{"lr_router": 0.00133, "vocab_size": 8192, "lr": 0.00494}
Below are experts of layer 6 (counted from 0) of a mixture-of-experts language model. Rows are named router (the router's row for the expert), gate (a neuron's input weights, with its number), up (a neuron's input weights, with its number), down (a neuron's output weights, with its number) and show model dimensions 0-255. Each number is 500 + 50 x the weight over its row's rms, rounded and kept within 0 to 999. Numbers have three digits each.
After each expert's rows: a language model's description of what the expert responds to. This comes from a sample of Wikipedia text that the model never trained on.

# expert 31
router:416469575517563455504561421477507447551541512493532493563542572411558504526507570581555556501479455442463547498572505499492470509509394452468502476436478476438525464506543475404409521411643544537458578418460457520525421527514560515532489510542522499523467494546569465608562443630445498487371543502479516495533521406459555461568442546486504500562444510529529543487449531558576539518454538503612425585464458531547534441593440508445459459501539519508506490500510373497519441457485535576469508422362515539500491510471463465485473408441519422512423511551567553537420460483518543459650592528434500512496483519533548408489476433485443424520521468521462458500456444488440544522421454417554521465483543501517539433506542469432430562560510554539524512465497472534527460540472462
gate0:530464588519534501407506546405477492476466455549498446508477412455471561637476501457467519492471484475466499506481462460496486484624498510555432520481484482524480580412466568470477547512528633527409520571508597478489533569518593594524437516568427487438456568515585518466453514524530558503535435513485554395557519500453586486516459566487513430500574437470495565527443537534556506425491499601542542549453556463523505415509489551549483502545606489538500533431538460490472488508480516501485562495513496494444455420451491451453452525586544427493447498525457444503441429454469510473485510480420524446561441521507576443539495428506534491530561465528519411556570512434504550487509651564538547364419574491580474517445484546404464468609624550570535469519476488466502436543555534
up0:471488526507574493489535513458481518509525457488533463441479441504477523458489602478463413410541501545550541471487482510532539520491542444551546521454453510459553532570586455474413451541413597489622561552474516572509505515451507443469435474527546516543488547549424454489530480560527490587476498439538529510520406482525582533549401458509484540576458564552394535532489600600441517467429576452483526444444454506449444463416463457572478515548544491526593547475445568545456467418558543503512476423457533449495550524481463538470494462483530472482462499532440523499520460586522535625514501389488498421495536461463394485534498488399473543362531517560445518451527604525476506538546546545466529526537489371458577509476565487505513604444406393462550568399483580516526465424510452
down0:468520445538499490476470483482539560506451502509498432495602497485536557505489530395486528413496367502540609523530475465423476545427428453514555577550461517543597452440472455484567398532564517486525440443514504510554473427564424526544545562489535494495515463456540434495536456484469585494482499437487432563495491558573498518410501656573477497502518544494447483487498546499483586559500545454514522530492499459546524581448521563424481569498591491461509468543500535473518472413531375530538395392514431486594482517442470542608503488549441544388481416511487533430535512548482559471566513533516522549524593513468542504479425553460387481502544575522580616499442538463507526463501419485507466512458479480542542644502522443474583473373454483503492556488472494455536523421474540
What it handles: Table pipes and by

# expert 13
router:462513508562474518540570403389546450562443569534514466491503576414561528515480502509593497533494446511508496514479551524448477551525496449449557430469465538409572455497608553479433522483508607560373597400491491442466434555556527507572543488513567407483460581561544524554573456517469425558481530491442546554545495445571575488562431545527526526541516521618557579492437495507492532496454556523613499490469467538555525470500489507375424509551570541436541446540505519569580426488533533468450534487456488461503489378419453492458444468478494491560506545526572510614429456506526516454552541430488526423457478544520566421479413479483403543593574489546506528565524464447442477472453430448473539471454499471528530479553537461481410509504507529452506434416486539540503511563468451
gate0:575464445421420546487520441446458427542488538432553533511511462516552449527489501569469531541448470565441521601558537505515505462476456462508542477395499493463528467432514515444513588418496520410405562534513526495516449465507507498539498471500488416447496601537479426576480567557510498519435496546455582504413514462486495474552418530486607460503591515484505507536490475403427483534489490556537524527433491473476473558540457542519523476526600529513513437467440615522519475494555508477483461537520519543463444555498533541525536481466473455435396447476502547546520577519539610502515618382488482556456428418536398549474531630563444551560489459574354458467470480485425498556493538501488540500455366453432557573524563494601476460477527454437572545448494491529547374512519526
up0:493578491464502511545521487387502507545465532464516537474519508539509584468453468510442536519457491533511526497379570506471545490488515477504527452508440521452402435458539416432513512602438497481549549510501603458457546561488582510388565504483498509525385464483399518467457489493678443497562443602461569461519442504513478482444443513567513519468539526410534493484565462478415490485525561551481545479503550514456534473445477512475475409560538490449575462444503558544464482533498396503448487592615477538478472446558549531464470458427439509370585463488464499577485582489525470491592487462519465517583569559408488511576412501473415477605405461442529520472550492457506405454456483493525553497466542549443522556536540465555442479552520510456598510412518519549532527442398499
down0:438482496494414517441498443491497472547522470502528494523597452562486520558548507522504602532543463495577470598592559546426500546479484492569514547567492600505463359561543563520585375562617446437587542509463420535419510493464566509554550556534470519483524525560468516551454535475574537456407506512482458465490499450593470508560630581459566475490575500528509503471481468448412438505529579521531491491598517595483423501466412525518468487536450493557415534439516485542485495498584566519430534509478447429435559529537591538492516502482582503467428528506504417509541564499518496505399512526517420505416453461480483538494435637524503559486473516460493496503533557456506515562479513465556525513378454526470454554446489379566551504512416504441467524497439506516489518417576507
What it handles: Infobox list breaks

# expert 36
router:454523534485565420483510465499542478569514525553596470478545542504548479588443548518517477586511446522513616531509515473486478526514438524479611494428412489462542462425522530461465464418515574592420616478476431519571482560538505483543517514500525467517532514560548425564579456494434481536447505452454468538532528488522579463593526518560460513558513453491492553432461504538512522457396567473585486560486505445561575444526422531388492495497578545560536495586453445489535475451486566541555497516488444524604547403489494554507461486481468499514479484533483515566445428614511567471539536457517523490453479492596588483448440479475427472572518483610477484514514455441432546525425399484493553422466599507526525475524548473427447496468626564534403436502417417488433550591430459
gate0:487472520446466474490518498479491522524471561530471480501546499476523589508439547514582602457523446470457534553515558564520624533568540433498424441483554533440563461476554509471424491423491500479493575447492469471492463482427574474522521476600482476543467498609564466633507439536484465464471473492465541526578495549552508533494476587506474418527517574588460587408461500598496537435606494478556403468528488492456541459464516556576508464466440556487602532528456460522574492436514496515394440528371463506484562550571533414443398507471437405535498434587549528456479526571481493541525513437428535447418502537586581484549440416542439476520467479444448525554440467503496545536390479416543536514402499521443528502453568534453432540420486530536497547441502476510552514434483433
up0:628487638450464490430492446557484540481519447483504580434379505582441527566473420475561445543581543472471537413454517385536447450537559567503517504536558487554498404458531484560510592445470479596555408555509477532494552505510510444584400522569476427521517464534460492451541486492483526591466479495542516581508550463539476499484540483538533489457477532518551456523587470513478524567590480482536478537511556430519503586391573409473570483500549474536530500513528508517506467559470430588394435500473555525592503476496599463548490591539432450522545507473529558427497407463457517550548419514467452477424540483491469485520467431583558575520465492500450575511487547584443423515437421594511454472492454558450431560420537488479430536437439465492534436521479557522521489481503510
down0:462576494485585491471444508492555517553519571474501420532440544563517480564432485517528463487512452404458551466441489477574501503557503577481519461504549488541627461461509441502508503507459593556538525501574472461557461508497406579555466517520472541594492435629533460523523498479444524545485528480505508476526454503634482476509511474444426519579508446441462508509520532566513496476553487464606444472500567472492513553482495571508484478544510525419476534526539442501635514369570571527539486418477557620560517488500519419498540548520473503576438607480482545463463467536599386477626524429530526468573440510545573501465457499496427440536565451557498476471481477477416505585416560518652542429498499536473493525523650460441455472477502454488543428511459487448539550517489561
What it handles: List item openers

# expert 50
router:407417479555587453539462476508535411499506528497499470528525569495559596489433517565585498499483519501471567566566558471471395506576448423498509471501386489488536490444517532433462519477520521526481574509460467538492475474523451483533545536532579371501429529493573449586542402547479394518428499526448532517570487483522472478519440492564494457454526552546476567430524660565535549453502531511565506515472521579563495440531425498466466408541566549510518572530474490552518494458461563524458519435454393521528490441520442523469429462402473460516428555551544584501462449561607582435474517459472542484443444560549600487405494477495394393570512468506450511550507457410475537528500466494504513499506508442552546343527503486454437599481577548539477460471518455505509480533471527
gate0:481509564525472478519543387539519539522500467469490488513555557431451470548459490486476533549539424483467536476450566548403577585497503439589597480482431478504565504550501498542525487461576499549545514504514519486574426557405529509473506543496553500540532523510613452489515413511386419525398589401425466574469546503485530486524569513484539501527467485555549516600492531510560465465444537532519475519518480541558552491538418503436443503472460519524582647546438479561516460440520492605522481496521584567510480533435462489450520440544544547576528525534365502510515450586478500492549488486524606485501494565545488482462490518471537473490503415394518445631446467450433542524464451482516515511504574446499496411508539495447422468428546463558413486544471554564479471688413520
up0:580482479461465446529459507490439482528463439470595571413495389495518466580508561503513556520577502604538425599544491471463486543524600401448519518585475510510492460447529549472466520527497537496480555446394513571564499434519519626563623621542529442541600586565495527543530486533539436596481494502567461496515483486570508530485436556539528410511494562475525532472513468596446468517532571454450479434465546552492491468525538630472599427504495552434491456613557457545523597462493472499597452501460413464523510501500466577573561511515519509458528504480498530501487558576543543451601490544487533472482561509491538492432407437537422498530588519563494501598461559544518548463523481491585458506480501541558488521527532455446591514530525533461455522486497408514538558537592513
down0:471525384565495612433447485492461615452482605465517480625486537575505465587490537543556495416488555465549524557441501473553464444470433469534457509477507447537453576519440381531492534486570390532505503592543485536501561531464581452504550545497604534473495550461468561509486540445474416470436535572552530541503542487562458425490560424493519532515543465444507401471564551461523497485515472467465483537511565485453511510403416494458544493454470544512445576510470520381472599488532528485560493504477458568547605559538487553471573521517457573504538527477527463536587511444328508591445533596452483456478469539546440508583514498493559481525421460525538521540482491402504475459463546608539483531473531494519468511486580476502542416490512513508519465499574380518463533573565458
What it handles: Place names, mid-word pieces

# expert 29
router:491484521477530453526555542478544548497522555483499469540495547476553522608470568519569545529611500448483610513590560542438508532616473423540554470469444566436521505463497556448491479532535593537464604467481446475541387488502535596591514578488570489585474481504445421496544394526465508524421507495482481562527556444531530483503531545464458508521464499527545583494454540615560476420470580489502480488409522545516507444549473585482462473438607574487526495517502459653588442456495570487512511378444509578538507512533451535405506497434503448503492474551481506490443483477601501460550572399404481460472503531548495463491456487487456508519500454523441509487508465431433584560463499477537472417396547440520558477491545447528447512508603536471434499439434439588512568550445455
gate0:462513424499537528489480465426630546530555499504560541498517504486574468543502538533452484513565437457448614517495590449522508590467413480556540474545465503479469478458419546446452472522553497585504538571461604476593406542510394543570544531492555478592433565443498544483529523546481477450502600537465456547439446413505524541532565502418557489550564503517473541592468539455514433489476556509504437557532583537555442409510510509543420407467451525469545596438476492454513490544445561610474455451464484592523569517529429412493481492459586553560511556516430494488493572511516488431447524582534533589523470488468490497476377499544504555516507521488403516579498417367492483518475548433508513482509511520518557491534459452502510402517490510524508558440477459557372443466546423
up0:450469451544473473479476420529392536497510516514473438552535577460523563478449545566559485624497483531503455547508520541483497536397523550421505484481524488658516524525482565530493505498569484490420517478463448579509515480598560416488518573568582585410489508507547498499466581581526500535426529450499581476567486498549500358562525513529459470519466493608589528436518487497492579569592533530455564449504477490522471441495519604418461493553502538609436522515468533479528454555515534543489520547319532518451469523483593475438575450538573431496477480495493471483494432532415581526460492462534472503489499460511565530507503505426482469471547470574506552477447512584470554561488542488461595549504437445491440489529516517423471467396508494559623534492484470520482538466398606
down0:438512387524436474364491572467528505455542397457520536530535482388484516460475526538548423429473541488568546594484459596563496445404522500622512454524586503519494463478523552546486519436432513412503486500533492450478518477548466506579422455493566528460512465560546550530464597435486499470549445384475506525579515494487517477516458487541487501493586443561560488490421553469543566456463513541533375478442467473546495539558543527432477433468630506506508528493493474469507433397489596511504457580514463463517401490481535529467517503503420558408523460504512497550511582506469511492477537372521520391510505494420486600565486529460476396483463532465501477542570523392539431505553530455469446497537459548497503492517361472453576521474544449491487595522545527461543581421502531
What it handles: Month names in dates

# expert 27
router:502440561522557466575497430474494487522504553506511501519488487426547563501468533598603558536499438466609507556529521502488517549522456481461518434416546522470511490490486548496457501506520570554395588449461415478555472514494495545493550496451530502474480539586624484532569477561433508510454513442476500481591510499521482423554525496512435408520473558570573583444495508618546547500505565492484471570499450530510514483569425495454495476515597533479517568498463489586545452463544509543493509491409381576502552462444515443465461414497499471572487489497512501551377419474524581442518523436397573456496435567524485418473469398429432451528576439529470420522472465477403498565440469478540604453498505527565501396528540467409430533471508554461482460395369475492519477561467419
gate0:450492439473459478543493517498538540521548535467527470493604569516590502458363483523507502589596545525529540525565511504500517529535503515502563509496466570471524464571572557442405503469568509472538556388555449468546419558554464494520567500569499510535477575558465496594567491440534507558383572494416548529522501495636452459502443506555496464598432497559503562521501522495497559484469510462586472584487517528478520465568471530517456446489472557554525520550459514426608481466566550524418492460584432526517568495471422540489435454429472442449504509582449543497455516587501534482556517471456533508439441632531549521447434420577497443513482505508452498467449437473494601466483459465452517493509428443495569446583515471529563573539648492521425490493457532543476560546512356
up0:569458499430559459579604440587490470515584460498570510567518534574479452497489545502470473542425505532534523459545523534488425551522535561586533489497544472557514456512500435552425566535520558560506526506563424485559488529555451573484548515432528528459573535566387479521537550479505490498410583536480399503446487512528440539451595447531524411473486498434561457542549365383473560581386464455561579491516499542460502492519484502502511491555452448495481427574517481464517558451525539504489558548486595465514488485450460556545512449477498445430555516486472528568567482576437602474601548522526480585489489608531523460468528543547434472525526505536518522481571548436517591458484372535433446453489461569495479568571487550448555501488411523451500402505408433413480514515543423
down0:522484448486487438524498495524517417472484541417488423542500532572403518508484455478496540480466569453510513457430521502520518574592567402500564544478443524462581519484458488476496397543512414498417446388465478487493506567507499539535466510545571492566486446560435471593489559493574459498606447590467417488556485502552514505368562562506540602439572533563552388481526517501518426573399456506514497460522435516469411458550507487453516407494478395451478537493524521531413525564538552485533448512400513524460406598518462482446490540442516501432482445516592572517508480557487411523442576472553512577531560531550594482511535451432536409542456471515542558463527461524536481504469554569566556507491469534608537449490485484458563474487571491487513602411585452490573473497510511
What it handles: List and table starts